python train.py --n_layer=9 --d_model=768 --n_experts=16 --experts_per_token=1 --d_expert=624 --d_shared_expert=0 --activation="squared_relu" --moe_layers=[2, 3, 4, 5, 6, 7, 8] --router_score="softmax" --normalize_top_k=false --routed_scale=4.83 --balance_loss=0.00207 --balance_bias=false --router_bias=true --init_std_router=0.0117 --lr_router=0.000621 --vocab_size=39538 --norm="rmsnorm" --norm_eps=1e-06 --tie_embeddings="early" --optimizer="soap_variant" --lr=0.00173 --beta1=0.95 --beta2=0.98 --grad_clip=0.5 --batch_tokens=[65536, 131072, 196608] --seq_len=1024 --train_tokens=1250000000 --steps=10463 --dataset="wikipedia_en"
Below are experts of layer 3 (counted from 0) of a mixture-of-experts language model. Rows are named router (the router's row for the expert), up (a neuron's input weights, with its number) and show model dimensions 384-447. Each number is 128 + 32 x the weight over its row's rms, rounded and kept within 0 to 255. Numbers have three digits each.
After each expert's rows: a language model's description of what the expert responds to. This comes from a sample of Wikipedia text that the model never trained on.

# expert 9
router:127183107142125128145139163105139118170066131130122150176084114101182081135142156075118056044099165160095121089134126163142118131172133132093145155096189140086126109145126092127159105100113107
up0:183117134097064113131124147119052092155078142137054145082148131088125123135100086130126083123106140135101126104130059161119110115099186142131149117106128095086146152119156137190178079127093096
up1:092117115131079115183087128140108114171121187134145167143182178145178085195126122154151128115147088104122095114123142084118135096130154155139202159132090156101087146136164100147162132134166082
up2:167095078071162109099088198069061190117061159115134122139129114114082144127088091121092172134137214127171135098100173091126101103105112118043137118166115150141104152122039137143188139137116125
up3:178091195104158100166150136205135122092190136115113089117148166247092157156175109150124151175185150188064098086140109130094121098156080094140115162111062135117106143147086087130172156087112124
up4:075142119192187120104128120103167126177078160141042145148098148104129094113080147072122090174117109120142134100114140129151128106148165104156083137146129107110115144106142158140114087144183099
up5:085118112128129120138155111148092140132126215072150162107125175102112117107137107117129146199084089119159112098116144124135069114140147164109133092183129169154188097107135169142087103181163169
up6:091105117114147143124107153155096060177133157174123107133132144171140114140148093103139150155103153161131109135139138164149198095156118099099153150124137072128096119077183114169142112133119112
up7:080122151142080127097159102070112115089138106138136164103106125093110077086115150124149116120132110139158103089164109144158103122126099099109105143112189171181129175156088147153134087105110147
up8:078069159099101125152113075121078214152058143133170181160092119111139155113151094085121132147136153098124113052087195137153157123093113140112074120136134169078121119161121051138145167122155138
up9:111185122149108154110108132146126172074101139094091147164127129076145109151120124088152125101094200060110082110114137093111083154142158089106141102134112165134150134070143140194170150129073160
up10:180058109149144119117163115148155151138176104134183127132117115179177147092099119140156148113092096128091093110099135089147149103081123144116107157130045128075137107137174110150140153148095185
up11:102160113165120179133119129143123140170130139050072151095156133129130092140067137109113151128118168088168108134151086103169101147039132149147153071134104107072126146112160084188163089138118124
up12:089129142126171118150060125138135167144147200152120120194136109115170135179135106128071129103123097159091159159134139170108064031126144132159164214152167164099125167096163132112143223103155049
up13:156166111166079146134069079101138151186107096099142058105156133067112183106161140147134169065170101106159167148127190220092190195100049146142123107125100125154191046128082117172128156175133091
up14:134082103099204135132175193100063154084153101179140160164063076132139081156131102109127136132152164088117119223156145132095115163105139112149154069084078079112093207178108167153128094133093119
up15:162179145134093117119125109108189134150193150136176185215129126066077104117100170142163080092096098140153170146116118116124161084125174061150165114153196139125099153078086168075123215077106103
up16:155102167113148106129178178127048123105081117164141114220110115108195074140132112144171109175101105107109111079142175170105104099143104089120123131146149104176142112147133091105098160116123148
up17:162055116111123104148133144095107069115127090089089182184117164137178054080136073095201090101124109137134138103137166107111195109159120128159061179162114109153161080109121090137134144080178083
up18:097118121109159125136119105129098103124031117116113071178161096148109178115093071129176130124104162085184161053194131090106137163079162135115166135131106130107143120154093111133148075217113112
up19:112122044088127140174145133083107126088118066165161171148093096153161112120110126157211100104165126126152220113095163131197112134140144143055077090115140127136103120139139152155184061072064160
up20:137112112127156168117174095074125150173168118132136123080117154092168160144113106120159097129160153118128182144147138135114155146141074140146097110182075172039089105157168104133151149079049115
up21:144127051122089092115126092137124104062159159138104134186115153180124140155113089121090111107133135151075155083116140130108162106098137118202132145131076184129185108156147111059110160246135150
up22:145100145108138097121106173152103108169112097113132180100080174132111117176084173126157154130117092096101093142192124094124137139135164129163154146170146160144113145143173087156119164127164137
up23:128084140151111136111119121107119149187055159104131136138158106138077163161113137165149149122198151077187113084120154131084098131151136118175140128118140104192104159135122120151060132132135051
up24:085116142129151130103099069150158130165103119117184131109116083170139110079110139072099162080066164143076139149143167117144128170144129085173206127134081064125097156066079123187111133100136101
up25:167113125159102155130152117114141137109089148184133143143107103109132139098138119104133107133115185130107118094095128167166128104139118105147150149122109138090149136122108147106130132154147194
up26:143078115170147135182147096163136110122112099174101156129056113163151113113131144123149105132100094167134085156137126165122060116157151088200164149123189104071152144152150139099099095141134069
up27:168140086145142129138136172125076073102177121039140116143151164174155136145084174210061114107128123161163108166196065156110119094108161137124130119076125142131175118157095137140051107214165098
up28:068109106110121155086144140157114088130167133128124128116125086151141075194200067145132174096071129105134104108099146113125054105130105123113132164133071185151135180176134128111136117167085098
up29:111140162158131180164135105088137133136134136177070137137135091196110121121140148146153076175128100119110112128118080150132120117180096143106100148055097092099147201182119167138072103097145074
up30:128153158116112147106139101122164141114158127157121161107090126132096128175152147102109095125174110090095075120177148116134090126129116153133097133144122129209144159135134122146101070135179156
up31:146148187180085149170166110178133105113115122202178092126169171098146095179171079070098140158087105185113086132148075094118114160161116116077131119107160092148109049137121122104075128141108173
It responds to: Country, nationality and place names, often in sports tables and lists, e.g. Chinese, United States, Thailand, Finland, New York.

# expert 6
router:158073134199103103103115144155171080088118151118200086131179124130198087211106136166130083190131165127140149190063141136125120132106046174131152122153139104174139179102133125109132099138130094
up0:181180155111188076121120168135176134167138133196218132100127113149173103144205088125130133126131090104106104101168094132160123120135159156156157142165089122133123107141167055142147116063144085
up1:104108091129112147143146113123099137149094074170111130184155115083153150125088162132158120115207114143110236132127163128132156098172094191092149162102164102112172102155072117116140115072095151
up2:132112101152118149180094155125093126160162074190077175128112156166129144133124115149085141082141182100120187124123113140106110127077127098157127126153153120144083093092178173125165068141207147
up3:132137177135170112103104138131081065131163136107143122102110193095146115153113151122143155193138136152061107118139116107079132156076136076136076146107184133073128066095138084120154153115105078
up4:122163031095124093151108090071078095144092090109150076122099120187194135150135130150154171083121095106137126110059151070143089138128081156096149123112110103191120131148123198123115146141121114
up5:110141088114185071156152130185124108107152204110149109130100095077159135101138159129072095107179132135137130145129125142095130123113075143117124139163123105082127113141179143152126116160198118
up6:141125100111138098172166148113109078105176093154119172143169124110106095148129126100142082157123096185165106136210142114127160123113164144106151115153146145154148073075109154120170114104119158
up7:168154113142138084108089107157049063091149117134113144129142137130132120153111095138138141185151149136131107116143114197166146134100093132163121128163156130119168172107143170139176138092202091
up8:127155125147126117065174106155102155142118097142126136075093053098104130134145109143089084145204132082139109198146115065154084183133172151144118116131163111152117163116141098172087071109135148
up9:153176128180084039107174109147133099048119120135130180073137083206103137107094131162155116139109110072109149117088153100121139102107162156163169104114120168128184149088158133095143080158095130
up10:117165130122039087157119093164054118130077099079155108083086117134156073214118117148129108117107166144135155108163126103180154160090158083143161135123174119054196150132118167133109172129115094
up11:160065083076119103110135158117044118183062104119114121119119110164110101144170101108131156109066164108133156132140123185096190132173124157112135165154108118118138213147100178122140117181153190
up12:131123152096127087133115126102104079156100089128140093141109082069187085129134094154088132113113102121111087081167118059174073175134111117081184154103120144095153133159141172105127124117134077
up13:162068093153098143115138135071182115160169122135160103178087130110090125144180105083127158142149118093125164111185107156100142129128180117085086092175140086162187136149179094127136148125151069
up14:156119166154112115116121145148089140123132131103103133080108153121135089086134161133184114120124098124074156122161162142176135140106116123133105136054142136101119143112117147120125106107127172
up15:141186106110159142179110124141136071138116161152094107156155060125105128119123120134096151136121139147154108158077078122186169161148093111168134180099108130118123081133057149050113133127193147
up16:108102083152174134152101127165088140134144130141159138107120111116112167060160105115158154101084189106158089143106115057133149061141209143135147118137101089086115107166088106130124074098135166
up17:126153139127167122113107116118098132140087089177118153150120145135202101090097138191140127116081169138140119085138134138179077160141142145185151154148143123080088128165129093186103125129106114
up18:124116137099127150109181143155069156145074101076075134096157132117079111166090141105163136143133122108127139171121063142091142128139109181093135166167178140121148121170148128081179130154161105
up19:102141121140121125063099163127187067115133161071153115133180150163063079167134133130083172088159135059157097207085152140120123107087112156124105182168105099079047156072137115096104161124174128
up20:190129098159129135151148111106152160108065108101161153140152142168106127124115160092121166164070142116131154173121087177068097085149080120142145099185062129039109137155146085096103090125100141
up21:124163095136185145171083119069107074131120143100108099168102139153180146133125098130115146127156049123092149073086136120090144121095172134120112120103157140147118110113138150128154167118128127
up22:145147121087060196101143162153179119096062161114129097097085132105121079159110190153094142073105099065150089132122124130155072114133123228121155141117118114132113118139095061154129115140112088
up23:146085174132070103113128177080148091147124104150073074139154152114146134113115119133104140109114166148140118146116140170130055175165027077155083136197141095139162106098116130146178119165165134
up24:153124119117129125098125152135112159134104122128066146167149111143124119123149147145217141192127150171077124155092070133102096151159150092091066076134137181146184132139077154088111120086159152
up25:194133155084129172094129141103120189126161167174102131127163135165077163125079136114127157134124111093096121126167165118139151100094104088108102091098112119126069182122131096173161155180141118
up26:110144107143123118123107195077115140149058165141131103115111174162128133138155154115121161157134128145176099113169104116124109138153139178121083171133079129149088131104160098105068124123161093
up27:113093180173129174135135183136112111063197151165075171072119151121113125156092068133091158197147117133164149152106112117066109116146156070178099113147168088162083142139072114160191158106118167
up28:112117120136080094148117083143173152063137150121159077152143121095153145110162119157120149102121144146086151165102127126153082193106152095083102076127167128149103162164150121096096119137153127
up29:129135121127173130100155123105117175086101013094103133087109122105148136168155080152188061064117153150171194095093141090137117089156138131158140161123101124096192119137106163148090104117158099
up30:157047105153160109119107136079107150106156096137102115119088154175101138095136089176084124112134146123167078092108133111114092097120084160167097155125102104104072138171124176163133205152158171
up31:111124101113083159149210131138145136076115102079161086098153182089135136127112096181170148184108117186112175124093150116135099118160101089133081144198129077145134082140136112057106106092110089
It responds to: Capital-led or accented pieces at the start or middle of foreign surnames and proper names, such as Gre, Ber, ö, ou in Wouters.

# expert 12
router:146126157056142122094111208125112163145082194117163088154213144176103175091112123108093173084158107127107088189112090071074102079158149135133138139068059151057185104145130141108109109165108125
up0:165107170133109138182106148196107086128131139142083059112163099084156162165125133131164151073105132035137092067092109157159138169176103128101184133123054096105122142194106138100055162109115151
up1:154112116172214093084162135158126151095101189125143159118163147168092127098183167079113218120114170077113112121124143100140152144116165171089117139106127127122105116126161126086136146125076139
up2:163100155209180073133077112147133152131064154153135125064122107132100164082033113137098164138081105136117135077086097118138128131108171147186161126141149147124186145174162128078108149125119107
up3:082111101163091140151133115150126142183124152132144116137161102104130086122150101122086105124119142167120143139096157150128130169084116085097154092121184157149153129102045167139146126139069140
up4:124161059115138138106153123141145201098093055113090091148145066125146157165106160108158200132112149175114203139099123089104181043173130113123153128098098158143120152134154065118100067124086108
up5:086161113122162125070134076157154097065124149113094172088196179157085130158172146209106135117101129126078105137165102084082114083154097115108155153102155144111080069160114139150127114105130160
up6:101092125088147096101154077061131124095117140146116141194125092065165166151184102186121138125119131099160127154164089103107094139107075076120137046131064180110102116161129104135153135147084123
up7:068143161158138141125044089205079104171169175148135135132120113138165081111140137112068129152119087168185128138122145101149170097101103116120123096126153177158105135157119120118160150153130161
up8:107113094115139120128153104111117083155125098108098136155125141104133127130136125128135102170193125144123135148108103141137155168133113147037152142089114146107177093088079148162146119108106084
up9:066085142106101176098107168200115153117086093147124095121149112070113056104114129095064112145130082103147148174124094172130157139134122111151137107080151090103113132090071149163126120201143192
up10:139091149105132172176111129104156114148081072112159154138171087141143105151133110172118086077141138137101123063153158162053145108103133115107152146162135091074143093146129144107108118165120117
up11:151109122092096153165101115110117125154105098141107097148104115057138063093097083137148140088174104182132174095143112116159104126094174099112108123141113128077185152109139117148217132121152247
up12:147113123123122159132122154104101142127111142129082145153137111126132161126113131125144144122117082118183117111119099175107142084147120076129168078128138249150189203138160157139149081135125083
up13:102078157104168145077130104064134179164084110070051043146159141098142159187116152143106147140139159124139101146134187116107096137122198182131073188121044116154127103194133115135179146135142174
up14:087098109114134124126140089137203187119149166100146112186120115142158155141150063128112202077105146164142158124118142093122113171097148136117140137104044122119094095161124137152157154130176082
up15:115092115143160151114183108129122134112200175146080107113071218125182191100154100092179074096138124118127099160091077150155116097125101128139123071100071128104119189132062123160150157190123177
up16:124110102123107125109161132144151152149101036089153117148161072084144131157110140135184156132130118167127122079108077101119161151133175148081163134096107114143172200152179162140122186098165185
up17:126139109102113092104152119174073121119113158138128135130181118135073158140060109111102122111114155182164152172130145140139105107145076108145106152125097156069169132163137120078152092153179143
up18:114091107156159132181108195215089079102125123091104154117178107121118129125135163073142157064163128170072080107119092137105167142102145193090134142134113129113158125113075102118064064151131127
up19:162076063141149159185134104162123129102081126175101162118149115157093113056143092100105137139124136117162103163141136099110123136167095109149142109142127075101126055158112099176138175159119161
up20:188153128115140128125093148157145129127153093125062113090111126111117143190190111085119095100128157144089217159126113059168097157112117135122151102122084132145129137158144150096123132097127171
up21:132161135130180145137131136108157013122133061130162147144089071158150206116169135132113154143103167137101157090161144123141146090095155191131147181174080126161129128099117157074167189165134162
up22:160127121078166058139151106124136076159117092097154169134158110152114198066123111137120163125093086138184140112111128126097120154192129103145129125122143165105183111154107099129157078082070164
up23:102178140122145145077152128100139134167103105125184103100119100114098126078175123118141156065098123195177096105156093107134101128147089152106132101104139179095101155103138130173118098126103141
up24:136176130107097174187119124179123122095152122052111131191166128212132109110136162118124075103132120143162101099127190104165131150101129152066128093087148153109180207175123185067148091135166134
up25:177096133171115089140076140099119072143163132120132135040169155151118055090114178150129206128170155169116152130175146137099137138129099105155182083155118139086149137084098113162129112124153144
up26:084151141113129091127129072124105156138154118087136132144120137049151142118113106164132102084195118136125138131081105108117090109146137114145080120100112140156147130096117070177194155167183086
up27:130139161119146102098156183074103184155136091087117170133176181155141136154101174095166150190111095127116134091111068126070130150120172100096150116068130131144148122170119213091135074132121174
up28:130117161136074097156156184099131201102093103142087085147118133121106129089127135189140152192068120116090087112201138172116108125103135105156120129111163113142094082090134077092045130090179161
up29:139101111091095125141111177095124113144105095138159149062153168125128151165105183142186131229133091112068131057126116108117188158060111131132187146089107125084168160092148201122114115073111182
up30:134112146090134092098165090100102140094117149149118155070145162120153101134160158161150100195160176093125137158183125170151136152131143123105092082126133131167147146177121131114127139133146097
up31:125126164101137086137111100098094110182093157186093169127047163201143175151118105134104146140140156141169144136162117126123096102134079104162190111150094147111091136169108159091131181085110113
It responds to: First letters or pieces of a word after a space, quote or hyphen, such as p in Unpacking, comp, dis, re, un.

# expert 1
router:166122152166126127153147063097113090177166104131160104120199103158069158137096107133112190074127122074133117095129107120149126132179150076121131098091159103163152168118182158140211136116146168
up0:146142162119093106113103137124163132137102141103134090103139132082037198105205110117138142108136072131198125095158148154139151120109153105175165107119148125117154164098142089173113111091191160
up1:067053100135129146114151151100124101114149177131092133156154161176123137174115178089136167138090086174123119105140123087139133188126094119164138109171133102169105067138122152108172151115074126
up2:088102121119202069102096081127086132114193135122149150094120133122153185203103158117115059174151153116149132094137104098089123090177113193148083163111110080150131099175179152147202126108118153
up3:121169161194115111064085163151115149135089184114148201108161127093144125133114114172117151139137131084140120115137118134118178081070178125144144112098115154128176181090128109152101165119109114
up4:197113154169109118130117117133125132152112066090110101101142093148105115161141126093120167116140147146175168113166183130165116117166056100186102124137123145056103105131152185125152130123084165
up5:111073148124098144072103130146192124155066088180109086064166060166172096129170094117161046165100161130148142161171085168124111076084167071081142092150170105182097142090113072096118128160131163
up6:130153131032175145168147072154133090149122140156130123133094195145165130099093099108157137112128107045071127134134120113172171135144136054115169123079092173153115104156148145145099160118157199
up7:140141075106116154081135118151121136084132121152131089129100093093124171115154126154196166126141111124134109100147123101139127153148107117121156183222085180140081176111149141154166135119054129
up8:172141143189182061090110115132116110170139137099153126100153149134100172120092191104118171183101169154132094144072056130078121125130126120167110095096069166139145108127153154141130145153071111
up9:160143132148138087103142154142130116119118193095087144121149159204197146155139173157133047168155127130124088131198135121093100090129117084115108099139187141116135146071138153185145095157095044
up10:124131112118157161102125094137076098119131152105152151148135091062107169123151120119153137115196153143056090131133190137137157071116157092133185124134063143139188122134154178140193106157121137
up11:103133108084117135161173102141112126078125113096136105098087137157081164195156160124160138112100129113132093133139145111183057141063123044113143133135123117073174147108116077196170120168107150
up12:175110087171076092112109111138130127150105201165067140116103119081133101121089182151136148125110117133157146124155138173123132106101083111103117179156142122089146129103139045107111161103131136
up13:166059157094060104103125174136103138175124095133124064115123149169091140154200178074151157073170193111188069113130159127117070119129098128170113088107206112125133141155130133131095108112167144
up14:153117160152183177093112139019107097160168140180157138130148189121068176141102116106109080162117138124098154120110105096118104089147156194096156149121147083129164127145118120052086101083124165
up15:131127139099124030172105132168129174152115162082188134128112138128099126198160152170109116128157175121072141112157157151183077071126084102150070075131099129137155112175140108145168091139109195
up16:150144107090099128195176140175118083135122091222140157196087148089083161101097114150078143110161132140157123133103128094146128176165092099144167144107137113107128086126111146137080091089138168
up17:088113166095129156153109130173138173157118140108123098202137122063173106139133087111087086090069147111219107147151097119144080127129123158127160071097108094173067158143100127186089181172150125
up18:131149106122107157132115151127151148096147090091096137152193158156100144084125153122124134163179096160166074092134106100146112120089098116137078155164140093105164188093156080128139131160140110
up19:095093125139118157147131106085139095089127122163162126109104114134107104091121103098152152080138091092134170096188143103102090107115093144091167121141106102090125168097111147120153183087156109
up20:121106125103073145154164127128165066117160173133162113180147104090052096179097126125064154104179158142086119219106124184126123168120175091163133121117144164122119158107157100106141168154127112
up21:158174144146172153111075117138153133146114111155188085173182195187160058107137163136110139128160099120184116113173153090126152088177194117112141068158092155126082124128134151143150128133193155
up22:106086159162146140137097093124084084095145151119156080133093092129135116185168128136145133192162096109126099117139131098138189153102166101075108140126066072150087161083143139124116126155127078
up23:099059134078127057151149166099141068140121134117092164157091118181116171075130156126117117109176133116158146145181144124084073144133112084105151110135101119129164132089105199160176140158177101
up24:126146122097126157079126118094189098110152187132097176078115181158130118172073139107132176133091177131095098141165095090195158187101112126038150119075110129151144147165113097112168163134162109
up25:119212128145088146149175130210140036169061147205142139147115162048097059065135154139077101123149134097086115178136164102131115155116140154088103138087143150099118106087069157153149147103159084
up26:083132123115159172129078160201181187163156131072162072126152028139147164138130142119136134151132090102111150156120161093149158125104104172093074115123061169080112067110151141146119098100063107
up27:128161144112126075083152119152125125181088054146170152119149096110099144157133165136131143170116115137135106115120169076112105161101122113098072179098184085144121101100164168202181115076102141
up28:133143144164092152137188137090174124117108101083159180120131123168113109149082126074132095104121072080065080165114182133074109151185122125090105070138090129142126111115093137181116108081167138
up29:118170161187134118125167080141156120137167149074143117113134100068130157213207078110088077119176098162164109099078114099151138136084146190052110143117100092188116095149089114077149167136097137
up30:183121124022150166137112168125136134138159085145098097136164124116136179113074147116070119201147032122112126117116121100084143144169099147154176148051157166166171084168138070127112139146155105
up31:194144098113125137145113118174121103166111114112146217152091116128106068134152110200171109151103085129105067122068095131116107151151133147152114195102079131120178113100131107104184150133080096
It responds to: First digits of years and day numbers in dates, plus month names and In before years, e.g. 1952, March, In 873.

# expert 4
router:148094129160113134094124159094112160133129099153148155157118044129138124130099126158115153155080077140116118175088087140127101183143152127163147140127105176142085194110125122207077127159164119
up0:176133091195072160112085150160112135183105178184139105137134116173120188092158106110141117092184109194154108149095153205128146106134145132103100168133136082162158092127064072107200134189117131
up1:125045123107093139106050096153113140164142089086120171144168152146161095135130147120106073171096146106128087191122124126142091116100141114165113181062178110096177158122086127094125084106105153
up2:114173180129089135067145077150195161085049092124139055115138130076144093131102128105123126161124135096106117110069148103084155112154105148152128112079189093192119159163153106142206166139155064
up3:125139147152151162072151098109145155108107126104110115118114120139128099147165143081122092187082154131091083100106123145145090111103163129117177100173189070104178170136119169147137123129111181
up4:113138185159118108054106172073086197094096101127145106095098181151083127151145147138113159068130103103122152220118139209124128197143167165090125090167113109111156143080141177209154203112116134
up5:069098101109142158154119127094125076126116137080103146127165133160101145176167121155128136105168108109137117185145144151165108060117137086094091143145092111115107082153172148150094131202170113
up6:186107090082141134066123169161131165184087119116179141135143097134090157105075120146141101129090055245133164105130182085146162150113044139168071101153171118143141060118140126100078146120044198
up7:123102101140136133150141128143098090111133067099128134192138108159128108149079111161125132133158150112104117138134095159160109114094139135122115162101098165088117077132093087094120098142150091
up8:140120121165164052177155105133121160161096110110098140108106098143115175178134156129069099131129097119139119171116177097122095109174109131118132135138104122152147148224094078134126099141071206
up9:155098130103138184084136126171118129166121113169120185139134044118092122125184139112141099143074130052134178177144121109125094165159079105167117044072098089127113128114113138171170185041135167
up10:102133165144138112081138154196185123132142148134127138138174093101104130164082157050121064159168120151124097114120171131113074104095135097156130116175130101072189099157066127159128165151117169
up11:131130102133069165127162146126169095122145139163124140128210137094093153068155104176109144109114169183099157194121154109161127164137178119170120135096147144140119144142159126131078142090137101
up12:156066112114126107201096144142123095119133139151114098112133107155130165106138114119208144192124135116137114117160091104181138127200109162095082114136193086061142071126123176150079106178118103
up13:130135165153155143106171084109102118103115109129162188195060139141107138102179127110110113119121152148075125146076233130110109140200129132149170114163188111088093108109120149103113133099129134
up14:100116150128186124112132101148167187179108065158096147166128106110120185157099104105206163127152088092112147174135080163101127164088129116144140109172093151095141140090154148155123123153165166
up15:114109172091113129176123102105100104124120086049117109100099128092135120099100159088150144071081146184206168153118061127089201103115140123092082123153180128147153094107085123130086111112115122
up16:098101133119150071110140065108096103083112101127157070144175108090131128136087138106114126146138128170139102118180133118138096165131127029113131103149096204141144121110133110128162149162125153
up17:116134148170119148120151107168150095094143149147134110097123058118145169131100134150138117190097080123137096095149124140159111120124161129110155155145131141067146123120123145041154145088084108
up18:136167097165096117114116079106114166135098099126143089062128126092167152108091133188116093118099085103157109116114153115156153172120083082075151123098133176121174120149128157085135134126134078
up19:147170117127105108095138139156121133191164140173214118174156151085129190104163132062131187114164095124138168161160147148140125095165188102139176085068154145176147126173144111117151146092094113
up20:151147094128145153102140129130125105097140144142157123119113106145088169134101111082112145139135085178106126136123110116110113170109094175178159118173105115137094093122100135158143129146093158
up21:137107122188130130076136167133081111141102128133129122079153099082135169097124117093156119144121126068069122115083078184128157105157137112091123135098071113138124119133100162078159146082094095
up22:114172094124164081174094118127123105063111153121134112148127148183088141108094112188156128159101138107079211079185115139113151106146080128131132048117124131155120119121117134141037091075119157
up23:107152106077080140152151150136072108122104108123125142165169169131109143160177160138137078180077129062133169125154078081109117113084130189149113092116133091159160150171105133148197062136140144
up24:100149092100117177094077080159072107097141114069132088198136120130140151108090134125094141086165093132113175144135131140112142153098152105179045118158091140157133112141113150123123087128075146
up25:188169147176140079115139116174128155152186151131102113125105092156215168084163155188156130119122126076110078106145130142136120133137083088132106111090135064158126058112135238105157153142122105
up26:143163141129181138148082107131117181117136103135104117134099120090162096132125143108112123137152138122084107071152103148105158139169141115151206096124134183154135178061129140164153141097132120
up27:174123151112143128138127131159098151208055152112093098130155153090080127160118175129134168134135077168147165137136091112107185136144125120145145152111183128102122125174150121088047173083097197
up28:087153174144103156132078126143140164160094086159155143112116112128145163147160119142138182122069166066148113086150091188122085120112160056117180101137127114072118147115108110101118166129078053
up29:163140092114165127114132136097100201135142138148092153075050192084170149104094196122114118139139152120103143098128124142094093155155157138120118100081116200171132121162182167137161163139126170
up30:173109097086153154103116167149164107137105143111127093085112145131160165136107130142169163137132139157164108072037101106122064147107110154067152067187123101131107198102115085122065145119138107
up31:156192126098142128154113159097177140061078155137131125067178116167138206145123181136114114122154218147111161136126146128130142143175123082108112128186129109128087094140131165154135097129114094
It responds to: Initials, first names and name pieces after table bars, "by" or commas in credits and results, such as J., David, Robert.

# expert 3
router:129095159136143049112137193056090133126146111106157126171082140146104171185171144123130084106099137118149137078148116153111176132115074182117139094141138103170088221127113130153121094111127128
up0:121119142138131144124060168165114118178078162165116144121144062143158139070138087107157132122100122119111177124082115138128120134133106132097121122151079100120168195116131121185140097081081110
up1:103175097067118209093139164104198118069129184146095107141150119111126142075128184120109125116154187133123124143148110182151096118125153137192109113088159134170093083098173079103122119160110110
up2:143167164088152155069152140093103117057147145076167146126090099144116112127089148124188137122104099102074201115168087113101234102152130140169142162158184138105118060159126163165157151116134148
up3:145147117149156155128178117070105101137129169185077153083134182161133147105115163141096160146137110086133140061160121195146135118107145120102070132138093086169155137045087145194101172111138098
up4:124159162155127074131132147133151033139109165175135091089159116163127117112154187074124151167116121185067148110143173185096218093126097176130189095137178137123115086166105155174195135114127131
up5:100157111162163118060173100094137132116132156078124108116136134086198119088143163142120121114086080137152126126101101060100140132091101106152178107116079102123107119133126111155136141115083076
up6:136081127156190194093125096106156117074177106143129173161141157088189103137139117087195168122140149126133145158164063129080108145064120199142213103118135153129146111116107104172105125109100122
up7:121113186139140159156144075067143116102082121104115138122134165113151073097108117120106102187146126148141146121159162157198040130152056114170128108127104100124165134110135152139148087064121121
up8:071108155136128168175113132193179082161102134105117116127081109099156070087144081086162119048091181102160053168143158120137151166116114169105124150152135126117153181148116116109106095085090123
up9:099189117116178149095102135231140063106136139178095147156135122116107147152144188117140206095141123053154163127172113137165103118059110102126123109142151131139075119166069153074141083130177073
up10:140167087087146107135119186138154164175169078147142166180139151107147124089152139076161073114125124093119119082186164099105138091140144143150133131169109126139089112087090097165144109127132120
up11:099117081139116143166051189087178116103178139113116134162141112104145119131136148128164110108136178183114109169119155114134104141130146099079107091152096113136180174127095125171130112111174136
up12:164110119116169099149138124057149129176132141140093136121083171172132135060160153160121190094136172144134102087138166196150175034141105179115152067115124150166133096146114123113143147129099150
up13:140141102126111141152132151149145141141103136080120141167206121121142075127077063173134171106085117089131111129055118144089095127098142081144090105137155108087139172085089129141140145141114112
up14:146119147094133099139137133067119093173127060106100108133100160106110224111101099122138091127112136135096149163171119157156210100089186147126186131082101153108118125107169137158094088128138106
up15:164146159092178110132129075109148122151098070115141146112128173044139175120092090088157141147122094103184125088106128177136127096134099122135111159118155107160113122169088141137139128118136107
up16:165091114185063107124138170116129171099137132117106125098148136141106154115168143138093116153219125113187100069110109078129115125110174196152146095115077098139122063164133107125198098132133151
up17:152140128076154141127145176072087157053090082185105120024085152118103151133164138083113102132123100132125191143128118129132189129104118194153115077098165138164148167144111179116167151070106125
up18:119068165150141195132140154118112120122065140106140124173165153106164094119174101135102153122151156122101140101143209122157099165106102123138161140186063123079107129096117169099147122173136134
up19:175114117163208112141086218042114193120167139154134133148117146153152109140106139111107187158075099121148088116155137203183124136107115092137161115107114168081166147164144127184159181058200165
up20:100139142116126112136087090107118104148179167138163078070162155160081101168099218126155143143111147166185128099088122145143125125086113136126122117106139089121112159108127152093090093122148172
up21:106167164165112133076158058116118152191143161137086111112105218151135117197186142131120105119171182192136103151112068154144194137127121128058075140137123081148116038176084119130112131122128085
up22:128124126127141177126128099184170068133153108074119104132123127182102104139133152178145118131097155164151141125097106118122187080110150090131120129136174176120125140136178150110118108114103162
up23:113101156120120124141162106129142100115117124142138133081078156130136139157148132138113080099196136166169102042169116109150160184173158110125148180156153146105148105103161130114079103108182143
up24:158152100126120198123159127151139104112113149180140130110168109128163139109170126103145110095131123122170143115130086144127091092134143145116129161184160183114163127150089131137097137084058129
up25:121169115071079045152114133140154104154111140146137155147168137080100114131141133152095207089124134095099145125148110112070177139101122164120121103125129103160083098185081133144081104117176130
up26:146131200157091104055134129068148163127150086098095077076162106195076086185057158139145076126137110097145178073129134156141174108085108123107165081126137100132110151109102141148078111119149143
up27:128141077204094068105122163142119155134193147131142152118109176148132095153105119137114111147167085164137122167079153134113175135167158122160127194140135150161144167074098160112097145122206142
up28:122160101175157156125136158131099075105089140159049148133165089118149157119168141106137152094163135158149122107136107178180111142125144082137068123147123151186151140092105066105105121123127139
up29:165111169126156155108146121087072088098124140084112148142109104084110108170165161119195119171126133125174149124112131167155167069122093117157126128188185189099153189144077086127149151135107104
up30:085113096156122141124079116110133159188118113068106130124135089141149196140109128084088120152169077115126196133190129192089119099108146120115130109125125144099167122150101108114107084137062125
up31:128154107065167046139163092121104166122145088110152113120124158109173133104138081158119092189101119122145120167134154058086128114183082102077124140169139081162153140139087164125126170171098080
It responds to: First or middle pieces of proper names at sentence start or in titles, often surnames and species names, e.g. Curran, Klein, Hughes.